python train.py --n_layer=14 --d_model=128 --n_experts=48 --experts_per_token=2 --d_expert=96 --d_shared_expert=128 --activation="swiglu" --moe_layers=[0, 1, 2, 3, 4, 5, 6, 7, 8, 9, 10, 11, 12, 13] --router_score="softmax" --normalize_top_k=false --routed_scale=9.32 --balance_loss=0.0115 --balance_bias=false --router_z_loss=0.0001 --n_groups=8 --groups_per_token=2 --init_std_router=0.0135 --lr_router=0.000503 --vocab_size=6482 --norm="rmsnorm" --norm_eps=1e-06 --tie_embeddings=false --optimizer="soap_variant" --lr=0.0106 --beta1=0.95 --beta2=0.98 --batch_tokens=[32768, 65536] --seq_len=768 --train_tokens=262300000 --steps=5444 --dataset="wikipedia_en"
Below are experts of layer 4 (counted from 0) of a mixture-of-experts language model. Rows are named down (a neuron's output weights, with its number) and show model dimensions 0-63. Each number is 128 + 32 x the weight over its row's rms, rounded and kept within 0 to 255. Numbers have three digits each.
Before each expert's rows: "comes before" lists some tokens at least twice as common just after its tokens as in all text; "raises" lists some tokens whose logits its average output raises strongly, later layers aside. This comes from a sample of Wikipedia text that the model never trained on. Tokens count by the router's weight.

# expert 11
comes before: " |", ".", " |\n", "–", ";", ","
raises: " s", ".", " in", " sp", " p", "ing"
down0:223183133107177149138124142133116165083094144152157153178131107120149116152136108138144121084148215083112063108177104168123087135188145107142215153133142135130122115125147091054144161081107124
down1:156193102109126104152144135021118085162130120129208128111117188095071109166148097066199147194072072147151154106132117097177164163107136107102099096132119167108164176171099184103117139107119127
down2:187112109062088150145169162079133141149156128140157128121112110097134089204125119128083160141119118122109123136095105156155073157121109167135101182105136064130177172124124125126114112129187138
down3:134133154129075161121103083068157061158187156148167150105162132106130095112128111128149193145111154155108087126078105107121178176104150174146099085109107084149170097091156150142143103191122158
down4:156185143097149074139208163091123135083150100060142079149147122114099151200108148097107107150148119139168155116095113100204118119162108097121107141161065070175108145159099114100142110120122095
down5:164111122109194137130161106130140097146179139151093119125116142075135117192138128118100177212111143129150106134137076092134206145083086118137134167162097137118098172098135143079142152123158129
down6:162119110066133117159116177140125117089141102142182169143142183123121110073105147153122105113164179137167075073144136135140118075171127097187053149106121123151132162084114103142121102180142131
down7:137125132076138115127151134119108164088100128144139137111155094100089220093077100100109108111127157085229080080138118175096069116157127124121147083146190121139056128119109128173135153150119104
down8:116075136148143181178138123158159086086098136125107171094125077181101122182117083103076116091109219141130125126127218150123099155141141139080120085138094108122158168132181159091165161096158133
down9:124172153149084141139094172183148094082098134157080112212143079105131153103164122139088134130074185083196084181136096150098162127111081097142104089172157165122151090059137187169147138168109141
down10:124158064128110187092114103094214088073117137090141139110160126133144124187095131080129099082169186142172150147106116154156180139143158167149100109103150067124154105149170157144150119085109096
down11:105120126123142102148169165137148147091115183167132124171115134122157090155124182136061187115137112118123120115112114146178129165180121145154084129107182110080137092154105081064156055125167153
down12:149159192140128131144128148128125087135133086121146110112110173180145098163121180102174141173164095105111151075189062113097118106102076134110120130109154193118133167103158118127140114158168128
down13:154115061123146087124138114150112140141148107071141171119105145182138195118139147180125142157136108084188066161152106115133066126120100107157053118117150135100097061130123166107108066164115121
down14:185114092158122173140148132126112140138132143116127164170080171135156155197111160153097058145148165127112114088131140162183113184114131129155159164108062127097144201128089130052111115169148151
down15:101125148100087125154133131182101134120201123128152104162166092141136169120119179150179114149140148097148086111153190123131116110126107098067113130105130177137148109079144130125096094131188104
down16:085091144140133122141192092109120115141168145106160133078097115199183059105089132073160089166087100109101132138138117112103135068123140106133026134084157090091115078148127178125167108149169156
down17:109085073108079111131100124146125103146184142127164127161104171114137171116111117162130118183139058212078131144092154155176183117174127106169101213081164122094104128169109131130081074147147129
down18:146150149129139045128120163089149139065136105178102108154148116069140132144106124118186156125111207152108121094157085128129113161173145125145131110109105147144154140103113102110175110111083099
down19:096062067143135199127124119130120138150094157140088082154120132144142117058103098166144155122128169132135150125115104099116139133123118187105109148081092123105067142116175111085075177174158102
down20:142114167168161075171137101100074123150087145131085137169114171089120090174112090119132097119142123142159196079092154101117128121194132149166120138118184135030118143105118200146073139168119182
down21:084085120126124124076124105197107140138113133059121095142148107165093147106108081072169109169119170141115148179098110125098105138125138178138155145072132129133125123073169143161152153186126163
down22:140136107138077109199161136123153054201141188105092144105133160106088132102173083152108108119119074120124145124140105161128105160176173134172130077103120151121134120093150109147081143160151143

# expert 43
comes before: "19", "20", "born", "M", "1", "C"
raises: "go", "mark", "aged", "pet", "b", "a"
down0:133196172135145128175122149131115130115132140115159111093158099184093134167175106086142109104173149064184108098089081124140133105117161118125102189134159129139133207105156182167173207095180150
down1:068100146088168144073155125105121118139148102071091171091132139145101106140163150165135064159151048153165175107126126161169158092098124089141074122113179121152154143182110137105155100121133098
down2:097131091183097090112122099082104098194143045128170094105096126063158101086154183163126122089126129098151138124112114108152140078155128112167183143092099114119128126104100129200135145099198139
down3:185110082096114154119100131068144114158152103135135143165149167176102120172169117092127178133141202116095130152162165104136151167121113155189122105126148136103165108150113117165120081099151119
down4:141095087133143201143098093125123142087111112075143099130063180156121078188153120133097128146200106140098122106163119162122108173101076152157138078167127119143086155126127142125180102192141139
down5:156065107148149190132102224127158137089112049136093121129156189160181145141099151093136148081129108119125156141097165093121058121138138087164085105096131147133146132121123102118188108225143157
down6:117111111129138105146149131117130157141103126134107136088099168170120119142120035160106155127139083130163160148121108149109121111131116126082051155150120142117103119075185149153126120124127108
down7:085101102139144130111157159117122107166149132171139161091127144165124143144126193095131158140122192083158146122172176145135142088167108059077132064190110090131146151168077158123129142111123153
down8:124110156194170170151090105083076147152133147075088160207099122140118174095090126117085070104120134119089120135113175068153105120067153095119178149122130135132154125153138172123139142180172114
down9:120112158162095187098146168100089093164111120135102097144172143166147099146110183170138134113120193152160163122077163119154109106120090177104136141069160138166104187151113094129154138155136089
down10:091123126080081104098146145172177129073066090073142123149128080146137133121089155086091101082119068202164141175049155065139161108185109178177105133132127163129163167172132106155155050155185138
down11:125153137119096146177121111072085113125092115066122108119103119129122153112151119127155122105133130116132172139145161143154121240094136104077110147127124060154098159144162161112081047160147065
down12:080104105155130164102142054145116090145102082067119135063153144084119139127121153159106090129137126112108144127146135172151120114070163102156077034098128125180154118146134127126152159117083132
down13:143121102113149124145082173107150124132129086065165074171148126170077117171112108156059152220147112122084081144144151151094101139152168163060105129087129148152102091116130117128113083154142167
down14:157108125110071103112104135076114086144114078110130151162125086073142134110144114064153113129067113112069094149147151110108094152111123102136107130072078048143154114101095166118120100145130146
down15:101198111109123123152092134144080103147117152115143170110098165109126154113145173111144138052128129107125090102086130189111122155135135169114163186112099152144141156105096130193124159136152098
down16:074137071106102135111120166102125135086147098160140112126133167084136147045118109073108093125084105146086185131189122146181125163081132118128175129137064129109104178113140124120109081118098157
down17:119128142087024162174109156108146156153129136138085131140155154112131161106125198150159139168181110136159070192141169110130145081131126156119105104152153121121099094059093113142084042159161138
down18:114199131193047126156068144156093128148094049160121116140072130145115124089082145142094127136120133148116131087120082141125163106107095147142127125103086140108099162134120144113085120132148172
down19:115141076062100136148131099143147062158102139138061136125084168180120078115091153185137089153091132127143167126145171098160107157091142095126064147090160126116102098159170191123163174151139155
down20:178157193107176168186107143125045132079160132126115128136146201131051077155149146137105140115071169117155150104101176136137126109120119106104152109208139118121151135092108117094120099096112178
down21:140145128150180129141158101061149110135155198099106154151126145074118120101092112085147154111128141150124158107089173162152087140132127139118133173135094148075052130097080167123103145102103140
down22:110138107112103181116126119084142158184175124174109103111119070101138147125072178136105087120147115048100153130101171154062128142115148165107153052109066175163114152121070108085120128171107149

# expert 35
comes before: " the", " a", " ", " his", " an", " its"
raises: "st", " the", " "
down0:142075126154074157168095117143141102128179135142134136119105125111135078128122102101071123187130163086091110090162108130099110107053117118129112155168116150147129117124090112149104156186106138
down1:161103150127076110132106205094152161101106151113120113099156138165121093097143116093108164134168094148146122138093179110172145105164147168106095153075173101109139155097165109175170124126113093
down2:151156144077130067185100201083126119151146118059127199157109088173166147125157112145157069157091132105165114137136115124133154131141077121108123143108072138177147139131108144099126085125152128
down3:174052075117225129113171085160161138167093124047094087130068113073086099042125151071143133098125095136150133111091113107072105086130102142116056111121157116139142121130162128121159182105056075
down4:066105119101082111138170149147143103094185101086171088085198141115169132183133089132110150124166153180101142164102079150150137148143122141072142120181137113173076117056141135099088136137093127
down5:052147150128077102088131117132136143068113109098151102182079129076119108191178073133114200094136142194149168160114142089178124082126083112141148050049149151160150135154123096060105152122131138
down6:088129124101107209158151094138150169161089140161150128130156105030122131138100181179117033088153134140102124090169139131119120150090156143195166157164127125144150167160144083168091110119134142
down7:135110122122132171138089088165136068105123141059138107127103154129160013164112144110091118149134122203186110118105117145190146162119098180153109148135141142114090101091110182108085143077149119
down8:129113101150101115122148143131153176176161113110153112136102126164103080158145118130112188186138082113093069105171163113099168172201098112121160157171054104164135174168152129105152103159135141
down9:189091081133097107198087147104151134165128125105115154161112136129146109164114124136070130110106173109180213187144125105085069122115151139163149089116157190160207130101105145143098144154142184
down10:219142174157155141122131196142121105107163117100196144174149101126106109190129091097126135120120131169150147070081115138148127085109139089060121141133171160152128154120112162054093168134111133
down11:118154128114125114171130198087120161133142116100126165140160160060112113136087116140155072095141111099137071119114119080129111136072169125112177097083115109115115127160119104121100117216134149
down12:141146075137096072101123095163094122119141157168086154114088135133141111143076084084100161142124099103235124125098141150161154119109194113113133184161112122127102117126173146170115053094137152
down13:090128126133131082134177118133093186123161079124083176105136149112133103128143112192088106169116107142120138116119176126094104128126166066150091137181167132108149124151085132174171085162178151
down14:097117063141160098045133167097135157117128094069102123117140159108075134161100059177192093208143176157138103063134127121148149137116138121146145176090144159113129059114103154128143156144095105
down15:082125074162140153132089102140142101124115155097190144135135183112143171187102104185076076083143149109138073144110046080080153166126178122156142138109135151148107185134125129139092161146108127
down16:074159144151105108045148092164104117161130111143141112148096161087098108177106115124131131237140130127170152106116181154117046157166129155110124101076103105113135081141106094098127165127063144
down17:167121148144165154096145158130132180123187106130045096080178090136139124151120135133152140124093147110086127083131106146115124145133114169116116098161131125126105100137141106139099121163128144
down18:115171137122128138145086132099148169188177087045106155041127124149153125115172126083143150157137105114100112103160116188109098097177118101160153101062151136156164159133108146102154097169215153
down19:229149107164095188118103065130143105094144143082100127123153109168135163117107105168121095107063161073128129143121151101099148187115141144152107146146079093103160154138157105139087136127091090
down20:095153100170125112104147109161115136148141125066131101125107089196113139078156158148169120137127184108117112164125122055223096118155141154095073134137141205106122121148118160139163057179158179
down21:146117112126073145186198134138118105142187156145163149142138150140113113154099163157077069155153163114101139111085113158128151120142148145147124119087187153125161133144110123162044142078180151
down22:114168095110157096121102135140168099188149122151130118102089140111157133081132117156135173188170078107077148143128124120138166116125110170053056136122121163123124126154171158157176112100112100

# expert 32
comes before: " and", " ", " which", " the", " but", " he"
raises: " with", " as", " they", " in", " "
down0:064171157098114131137176058118134054119083130084181155162092110160134089117130105104112136144126122085151216111128095170170122102063124112121083101170108177090087097127171115117128210077068085
down1:136124090147128179121069173148165147175115129173104121140121100129177113097136185155069129205160122218121110121130127101114158126136085086111092148101109176124110160105113134109098076120133087
down2:202090092202141112181124155082120094124096131135149127112134168076116160067116123135136126124116130137071162160194064130104151205075091119147072131183124138164107131132100150092154134134089089
down3:128145119179111118117170132172119137163081135134123115169074140091202157117090098183113130121147144108129145192148135088108186157142079169133142117092157107080133124167057100158130170170127108
down4:175122137037062125171142096189123146125120183108171143133094147114110127153120071134098121163164125096151071086112118091145082105148160120110100154143084064144156166103107119156168126139139195
down5:120141161139103121119117135157129119153182089114119164104156079140160123146103133119140117129086184106109068138159112119103082149113091098117160129155065187109039170151119124198090114112154156
down6:109164143126121164119093090170124179204115119079093139080094131096122157178116188177054059120137146126157107091143123125146178131072182120126101174102187151133086109158113161219103130146159153
down7:135133184189100120098148095066119189077094112126129092122164194098084133134093146118123131128129119135118155147131195114164196143134156147106135119146065124132110135128094153137099140131146132
down8:128146148100105160134114141117128116095116150135083163165105141098092189157117133066124125152095122149102187137200124076165136165146144150165094171144142123170069122138158115080134132144113159
down9:150130127117104155117136117095131161148122141091113140116139100131123172074128177152146112157159119139091132068147094112106144165115141048191206163141086151226163100089124121099094184115114123
down10:121097162149128168101101167099123141143180138160112160046128144090092144162123163140141136107130165157105130057075142126133127177165154131164158166154196109111143191073153065143206194158123130
down11:103117130086068123165144133109109095102096100126147181135174132104141099150216133149146080087128167087165109101172146095100126111114076164143151140110137077087156183092161122184178087142127163
down12:121099140144154058147175133119123102113138167130104138126098122181168126153076176113166137120109120164110127092123161090096152091116122179124138128162180181136129104096143135093135126122118121
down13:135188149130155132102144111177136143114094138101200098161108145158094163147161136103131147121128120125169141175090133115164074099135212099147111155103192101076115114118113161111121098154082138
down14:186167102117132096121056139143160153119155097128130141067127124174087082146094122115149161113153133126099107148081140168084156103103147135124086088097145089124094160186084158153158166140127138
down15:117133126124160091135149145141107114163150141127138088139133208125088139169067179111147111127150138141103116088100149094100168135120078173092163111122112120137081136090143165138137113092136148
down16:100098106156138105148073147121121132160086073083133110118143153093127102159102167167191044124134094077190079123193147127140157154123097185111089198131105174126123125221146123108161139127175149
down17:066170164152102148090116125144156152157142153121102146110158153095181095102124134154080080157182105113112132162109162128092121118075101117115115134154137160191075203132152147184142088053079106
down18:135112173112137214114106123064112073132102152171086138142145137122154158146132081115137106061109136083141114087101183073117129138182106186131174181208119098157112183080126126171152193151139165
down19:156119177141154048122039090111081136184148079129096163087162134115175129156131156141144160124199131135115192140127146130105129065108161069089117101158151075175181134119110149125130147102100134
down20:098163148139152147119116122119144159091130121097125143157105138117122148177163134121123185185188095117143123118072217121137066108192155137086086153147077134220091110161096108131109118129072076
down21:075114146100071122099095146144177151095122127137110182105159114074125137116129197074109089157150118149103080163148138073090136079126131171149124113132163130153211049173162113148123096148112165
down22:167110113120088162119122117130117184102104159121130168120182139169079066155137153052171106118110082092115128108116171036143130108121147125152109117151095147111088162144154141157104107158080087

# expert 27
comes before: "==", "===", "The", "-", "In", "|"
raises: "Scientific", "=", "===", "General", "=="
down0:111104098166127105109115123122105103081119134149145076099041135140164157147121093088103140138102100079135101137110113127124107120175162184107213164195153114143164164154164137109141100071134155
down1:104150143123124130116139122209092157108051157101138137130122088101187148109064173129086119125166068159131159160111098082140123168099119105151118147112154149108133132130127153095140139120182125
down2:108119163140157112142166094107128077134138061162132078085167155110099155175142161110158154053148130159163157171139182149109122169115195148100128126143130183132143175080127141127097124110098079
down3:179110203146078178132136150146158138113124146123145126115217085139171120123154166148086133109095054126111140108111133166099091178064123100124160150107085146056092126141141098129104124123147120
down4:139147091135142056123090144096127148098162187157114148123159078119180141129119118123091100091108120104117161095185130101094168141138116105170129112126149141111160148135124130149122161133109110
down5:095085150146103139093150072171118112161145172146062111150156149090131107144131179088127148145167126109152136104136142153118038186142108176153102157136111102108140090066133129141123121164175100
down6:141137125168129152096130119185078130155143121130092147119129177106141091089107195151111182136201131072168084153123183172116098148126085143160134106104105111109141116148161192136159111125152055
down7:144162023159118201113135142113049157103134135175138118140140111104145111148110167122125126096057113170164095123144121121131135191102096129137062156116081104056160150142115164138103088159100140
down8:073153186138098140150086190160158120116103153139109096132140127109148085143123158148124107117085154101144123087120122096172166092115143191140161096088119112109125143143158063106100077153134136
down9:105108105079127080151130119137116091102139051067121069187102158129150195125159152127131097138091145135055128188118135113134096123131109135121123133149183165127140185121151076096156143101156185
down10:089120133074105122126096157058123087088055055116101122119115079118123134115119098092116165122148091153155088153128145196048141154081187149161157155148140100143109173147106167126137059059107079
down11:113159111186125147170133152186115095176166111132116093134184093155170136159163135110162102117153062112129104153089122135102108094074179112140094108080107121146132122172167113125173161161183096
down12:138084109137103171161140090150113093192120079099144168168167118130114128120120162095084069127146165076107138152132187177162067252125093077105179120146116133125147110136145156139150154117167170
down13:077135074135132138129118167100130102081155085115169140086104105100114134106118123135167088127108164167076134154109131163103091142153183151106182091132165143105142153119078112134096144079109171
down14:139146162102093156150134038138101094137128090138137124165135192123136156148069050142117070137096103182085091076044126175138124156130144109099064118129143126096146148172125133153145149190129133
down15:169133188117132166151148134079128149035147112149120144114113091109117136137131100105151122072096139053193093142147145121118109131109164109083138117115101131114063144127123129145135085151154140
down16:172155111130128120150104136129144154196101093192100112171132126151169155101120089106111119126126103123100137102172128100212073158149166169145088149107171119144124139116083102064066126077099118
down17:130129108155084130079138084156159121111136127160109081131144255121146102112062151088104165131182143224088067122100154141148115094151114168139120130076179140140175112101125150113137143106205144
down18:121157126107139116154119122125095089141157168122070110220161081151098086105167145114136143049152130155173067055101149093118174107149136105098148042129077143080178136094123139143151131143074118
down19:133134072125083160151183136136111149143086166087173083170128099109128158129168115111111150120141124138139168144107119103172217085149059097134162106138096118112124112173131162128135152141120111
down20:129159094164133154116173151148157069149126080101124124172210138155058147159079122138142116155205082140040109118124141143103091142144201168126107114108174120160040137149173156084094088145132132
down21:113155103116160098091169128165188119115091103146064118103150130090132157073088057161173155103190173111103087078160134150099123135049110127105096143127140114176146093120143123157080089114116106
down22:092108161104134147066077098203134130109134082112183141167160116111162147127105019177113115129154128168112108118127108146114090142151079129124089125065154141173173081074125127134124157141201167

# expert 31
comes before: " the", " a", " his", " its", " their", " this"
raises: " the", " a", " ", " her", " their"
down0:180089122117156105135062161110088043113130147121139133139128094100110125172090112168110110123192093127137090128094153130165117127137092116137100142130115179124191122126172181177187138087077160
down1:136124133185061102135130155133108084116097162159075104114113118166110136081043097122120106107079100114054172224123093143090117118154100128155093129112127078128158081111082064194129098176171122
down2:036105091154077115126074112172138120124153128159127121177122133044154110125119180154113166108132042149105091153093165152125127074148160159102144105038143110032104135100134125138149093141143161
down3:093157142170103128131078098071130140132148098129123096123085153122113115147070184130120127120162144121156103132162150106087155074108169117145179100145146087163083168108138121168089124157134103
down4:157171135043107164098144098104151182130078139075122108110086163150145129174132117148148155164138154170144188101114125112110055118133180084146114133084131159173156067135092106054117153148145148
down5:110089138121078103122156083120128143136108121071113109136099143152084142113136144146150167127104128129122078101145152115130076080151095102116170088142166153178095080127049119113122127082131107
down6:110179213117171131152121073124139141132133126141110102148107109098164134100137153167111151064115132070149090098178129149115041114107116112065072120136140097107102125183160148093122101143058121
down7:073140156113155120101089154114119163155071086123086091118109140114104140100098115125129133175117112151134107173086100107106104145188162136137106137127091118127206144145183117176203091131128112
down8:147106174116134155131124103052151225108118113126125144125118059112168175139147205108093138067101151068073115156152156102128095131155135128139144121092114113212109152166075131132138197127139157
down9:134131170108127152142142119102174177108089062090145096112157163134108163117039091137118097202150098190123164138117146162124152057108102108133136095080143102152116149129137106126132058130156187
down10:114122105130154161129111099145140133172068143150146137113141152149089101149126166168106101052179107146101121123113153116067096122059080102180211131163105155148119101118142098123079159171169169
down11:104172072136129132102108134114159113140133184096138093082104161141106091101111135112124172151140129109163123225149099100127113141117146080110171137069097143193184166114101118126179158104141135
down12:137131092122185111117154148093102119154081157128127153180118160120110124049124151139115160122114062093135153086107211064173178114093180160098140150079135177089115144097120160135160037147105161
down13:157159147143122086097117126128128131130204107114191057050114063143134122117160151148118150173116128156105201091120174114130081151120137138132144128182077142107163120131094149137155130085205093
down14:146115096116153142112154114127049173172089082134094047143129151111171148094147144156123181101172116127114156146105119107105060153152194159078149124127111156140112099119097082187175153181131066
down15:136161081114183120134140114107136161143175112149120197128152131108074122120078159180127147134102138112163118113085105085194094123116084193192188141147134157163123086128133108108141123157104131
down16:136140192131153134108126124193130093100106101109174156127079148123098117173158087131136150128097100090156181124125127062131092166153070056169142118162120109147119166133168104138103099162176112
down17:123103075129117198113162204108111161158142162152133140122185105059087116159099136148107159130120189136125203167132122115135149157183143129066157125132213143146156180133142101150161145125106108
down18:150122142171135156090188149157115168095099136104105093103101139124097147091084074108146120098107162111125159132147113132111124104161146142118185207044144068115178082115144065118168065120094164
down19:110142123119131158099197194108140131114118130175154121141096085086144087184136113131129108154087200172120125056146036135137079142085115070098156096139122148125129093143166183095117147139090173
down20:108108091090100095131145163110139170155093120166179136209192148087090119081150130181149127110159090143087150113126122164126172119124113131132109121062161175108135078133136151147151193097139101
down21:060132101136113122168129144155155180202197121121094081157133145114121114094121124104097090088045142134108143143098122180152115132079129152137071121123126168168137104122188104172150141138089135
down22:147138129126203105111116127147088148158081126087119098122168189134141168133120139127145100095079119116135124150125000120131158120129118114182171089099116125127069151110119134185117142127081143

# expert 36
comes before: "20", "19", "1", "2", "18", "0"
raises: "1", "3", "2", "4", "il", "rom"
down0:127131136154102148144127153157102138136168131160150178059212150148134113157094102136111140156074169060157124159142086113151093177109108116098104064142138137109104117098088134112131144136080119
down1:142142155137115146091122116113017105142155147140135077186105169143097115118146146068107181107123126135113138129112203091107148132159171087158102208118167112103098106152134126180063108141140104
down2:174144092119171086123100105119122089134125149165152064149110115079118119143148103130091178160165141239089085089147141168161100099132111175080124115127154101120127125144120177157135122121115099
down3:173092103092111128097149123146126118105070113174173133161141162186149146135174133129115119117150115070111153105089144114141165110145104094100088124098065154156177104096053133147131176177110097
down4:106081104129152142191138137087120162106181188215081135135178130102131102130130119150120167149112131149105096152116125131093157174170164092160157149156141101097131095134195179188110116057107166
down5:127163091128120142066145157102199144081129129093123091071092072135219139125168161098154144109121110153099164162054080110127126121096125088179164163081099177166084150174132113111120128176127102
down6:100154118149060135136146069129157136136090117143102173157165095077083149130116142138135165076120172121135118110115092126112097152128119126034184099172063094129131096076103075108162127143128115
down7:113109116120152128070141175136158106156127135124084110190185163075120140084119089156092124147104103132130063164168187112105145121141117148134148112164206127110117172123106130175103118135096140
down8:130135070144131130138092120109141137178146135129083127143161137116171154108183134129142197120134159144154169096134161102140141096094114079150164181159144116091060123146078085170080148135084156
down9:112144049163161112122157131064111144185124170173092152088145173168143128117115194093144149138107136116126110179124110087153148087116153165114158128135159213118118102142120134200114108105078120
down10:076135132143127168083103087121143122079131140145152097147145140102074110134083128166077114211145138141063102123170128136128134120158072163171142162160180092195116118089150099117133129092107112
down11:124130099089161129175152134053156181151091116135125062124156091096101112118140160116156086121123135158121138131113109174152126154150084138095107142133133182124109110068167077147213147151081173
down12:099162179107137118131109148145185165160049098120159132180047126158087109155065151185129147118139147153088101122089192173178112153130145153088106047133175156162145095135109131119078127155142113
down13:121080152141152181184143097158202105142113150122137113145163125124145116135160123131089140191116136119150128114158182076166164092134116080151173066070135069095150123096164121168163091153106150
down14:124155117142071077163090118104066138152166138107136118086130128119096142099061084055120137154105114118141140112145103128085103126090177107124125137171162094130071105121103181140133134126096141
down15:156099122113153204131122071163153064089176136111103116132101144126160141124118099154127113137148151105101101095167162130101188103112128099137107166116143088130116228156116135156120141101127122
down16:130137131136106121098119098087197105137077101142069143177101116153152175086124157072102135100146138109126116156180117167161160115094084134136115101128146140187050148136132203167089114113132093
down17:126099177095145140123167137191149104132106096143075136171170103100146145110130105076178183117112140166126149122159140108163156120200137089090146154171142129085104116140104084098111155173125119
down18:131086148129096169075193132118156089115128134130095163080156090119119162124134140167140115085139081153194154139101143117140183132163133077149144088107097160091120141143144127207109140126085129
down19:127125093201126115127167177165179147125125117148034103135128134109126123154140145112078107071130147145151078124129157131119129104114091123141132070141068134101089135115094113146099099152092071
down20:169104094156188113136176090115132164136157141189112157095095131125114111129113158162127088096084118121151212110131115109177128086129168086160130165136150092067161066141122106094122185131110073
down21:117098154141091165125117111124076167067130093160159143154149102089084132093189120107178158136104170102175130149147112149123068165169127099122116113145088074136171132103107095137091142159138104
down22:131137157139131105128071132148097143106096131179118133148117164129172049150162095100091126109126124164142199087141143120115158097185123100156173139102151103130088148090176157151135150150107158

# expert 6
comes before: " ", " —", " P", " N", " The", " A"
raises: "act", " drug", "action"
down0:080136203104171149129105133156146123091090138124162147110127150173133151113101111151173095122187076136044175155144151136095106140173152121160153123053104088135124138127172061074149138118156072
down1:106170098154145092107110088134171162071146131162146115171112098114104101095133225166112135141120133091075173120191119087149177109106133147168144182121110095107184165143139102143153162109091145
down2:143172113153071108139194131090132112131152110132161115138163177109140144133148122150112119112106113102135147107108124113069118069137173062115160082134179092164136130154157120146174142101147154
down3:141177134115128102109134146127143157121133079101092145128128130202141111065101153174111157096137132089132066114101125124143086098161129107167118145141137159129118159145125129108050180176172107
down4:135122138113144094151187070118124079105138110100125092156140159077122147171139185112020160139112105116122097151071156152156094146114108156123123106144124043054126115118069123101151120119106112
down5:175101139153141170110120114101130143123161170148048206141093136098110154152075168158106142114120139132125120076132077137045161085110143157141135108088124126147128174168130073180162143144137130
down6:136143113134175132154065111132153147097096160107169070098127117140059057104146169141129118110155078110116166141122166123086090108139122161099085114142053112111159140149136133175099114160119163
down7:083103088096189117138108102165097090117168100184148197139173164110103076152125139156098120077137167143085183143099087143147157108135114150120134193133154080111123153137118163142130146112137073
down8:138122099106170127140139041159143094117186155116073147135083145148123159171120089158186141145198101111110125088139120125072104122140160111084083102162131134118118113137182056113125154112115090
down9:141132137086210131088130049058102148152206165117122096105120115112106099093160154149129105168069183123112099141164087096162128115114171083103172096137125120097142110116107153137207119156145146
down10:092068067155093098157100111152131166174092144123122111073112108085131133162106129017122090150150093143147085147163130121115123075140102143097091115147120159129114089098084131127151093093147118
down11:147106124086057157138099134166157102173105110107100138078088106166085185069060140134102104134108140084115102072151129098142113095144143108097142100156117143126154102084097111110160079150145139
down12:150141112112160140115105128124091094114142100130189134126116152147173135159129147125174142139056163085106115108132079130161210109031188115187091150121229149136106089165137119149097106162121130
down13:085126151119070142176111143118131156108082145147159191196130156103082112078115136096114146081143135218154150136132118129117128161137069135109096119110032110086124146109165154132107138168141120
down14:164165118160127131112112112167095135187140085139137092077121107161178109135159093105053186139174128081113175134093102160105157153132115128112137145124162093180185062159144117168058196064123109
down15:145090091143183156085185107149102134126147117132084182181144150152147143079160166135099117092139124078185131191150111144073136126129132151119072113102166165156139147150036147135072126139158139
down16:193149101140196149112111123151091127139152143124120173181108113104191090161164088126152183107199130122102098152128144135111184090109189129133091095114122148114112106154129087163196117109094149
down17:128081101106121146087119104070052112098152065135076128125173157058122142115159164141129094142156085090128182179103129129087075119167117171092166176116183127104136111145140160154158139142106164
down18:142189099161162114158106086084070124196149147186114134152091112144141101154139100108139098062140142095090167122166148142114151180054188133132144152105122145119145178169166150171181138155120136
down19:152135114186182138156047137106159144105114110195153121156113108147119167115147126119089138138106136104147134100162128122128163161089116112105103134209066101149146107142165129106163110167150098
down20:103171148098107130085104173108076151158190114102065118123115105168118149102153139081126134109181150131119130106103176163147115143175131124111064127175167094141088163168064093084101089105052141
down21:183101180156104069055084175136136146166221119142108098152150140139103139131109146155150103131112149094120157097116111149100091118179184092176141164176190111149164136065096135142147114119058125
down22:116153118165100100127153137102156137135169151149119153106117115117159172081154149131074118114124132122175120094170149071145167171144189142130081096136132128182163145132137179116085131125112166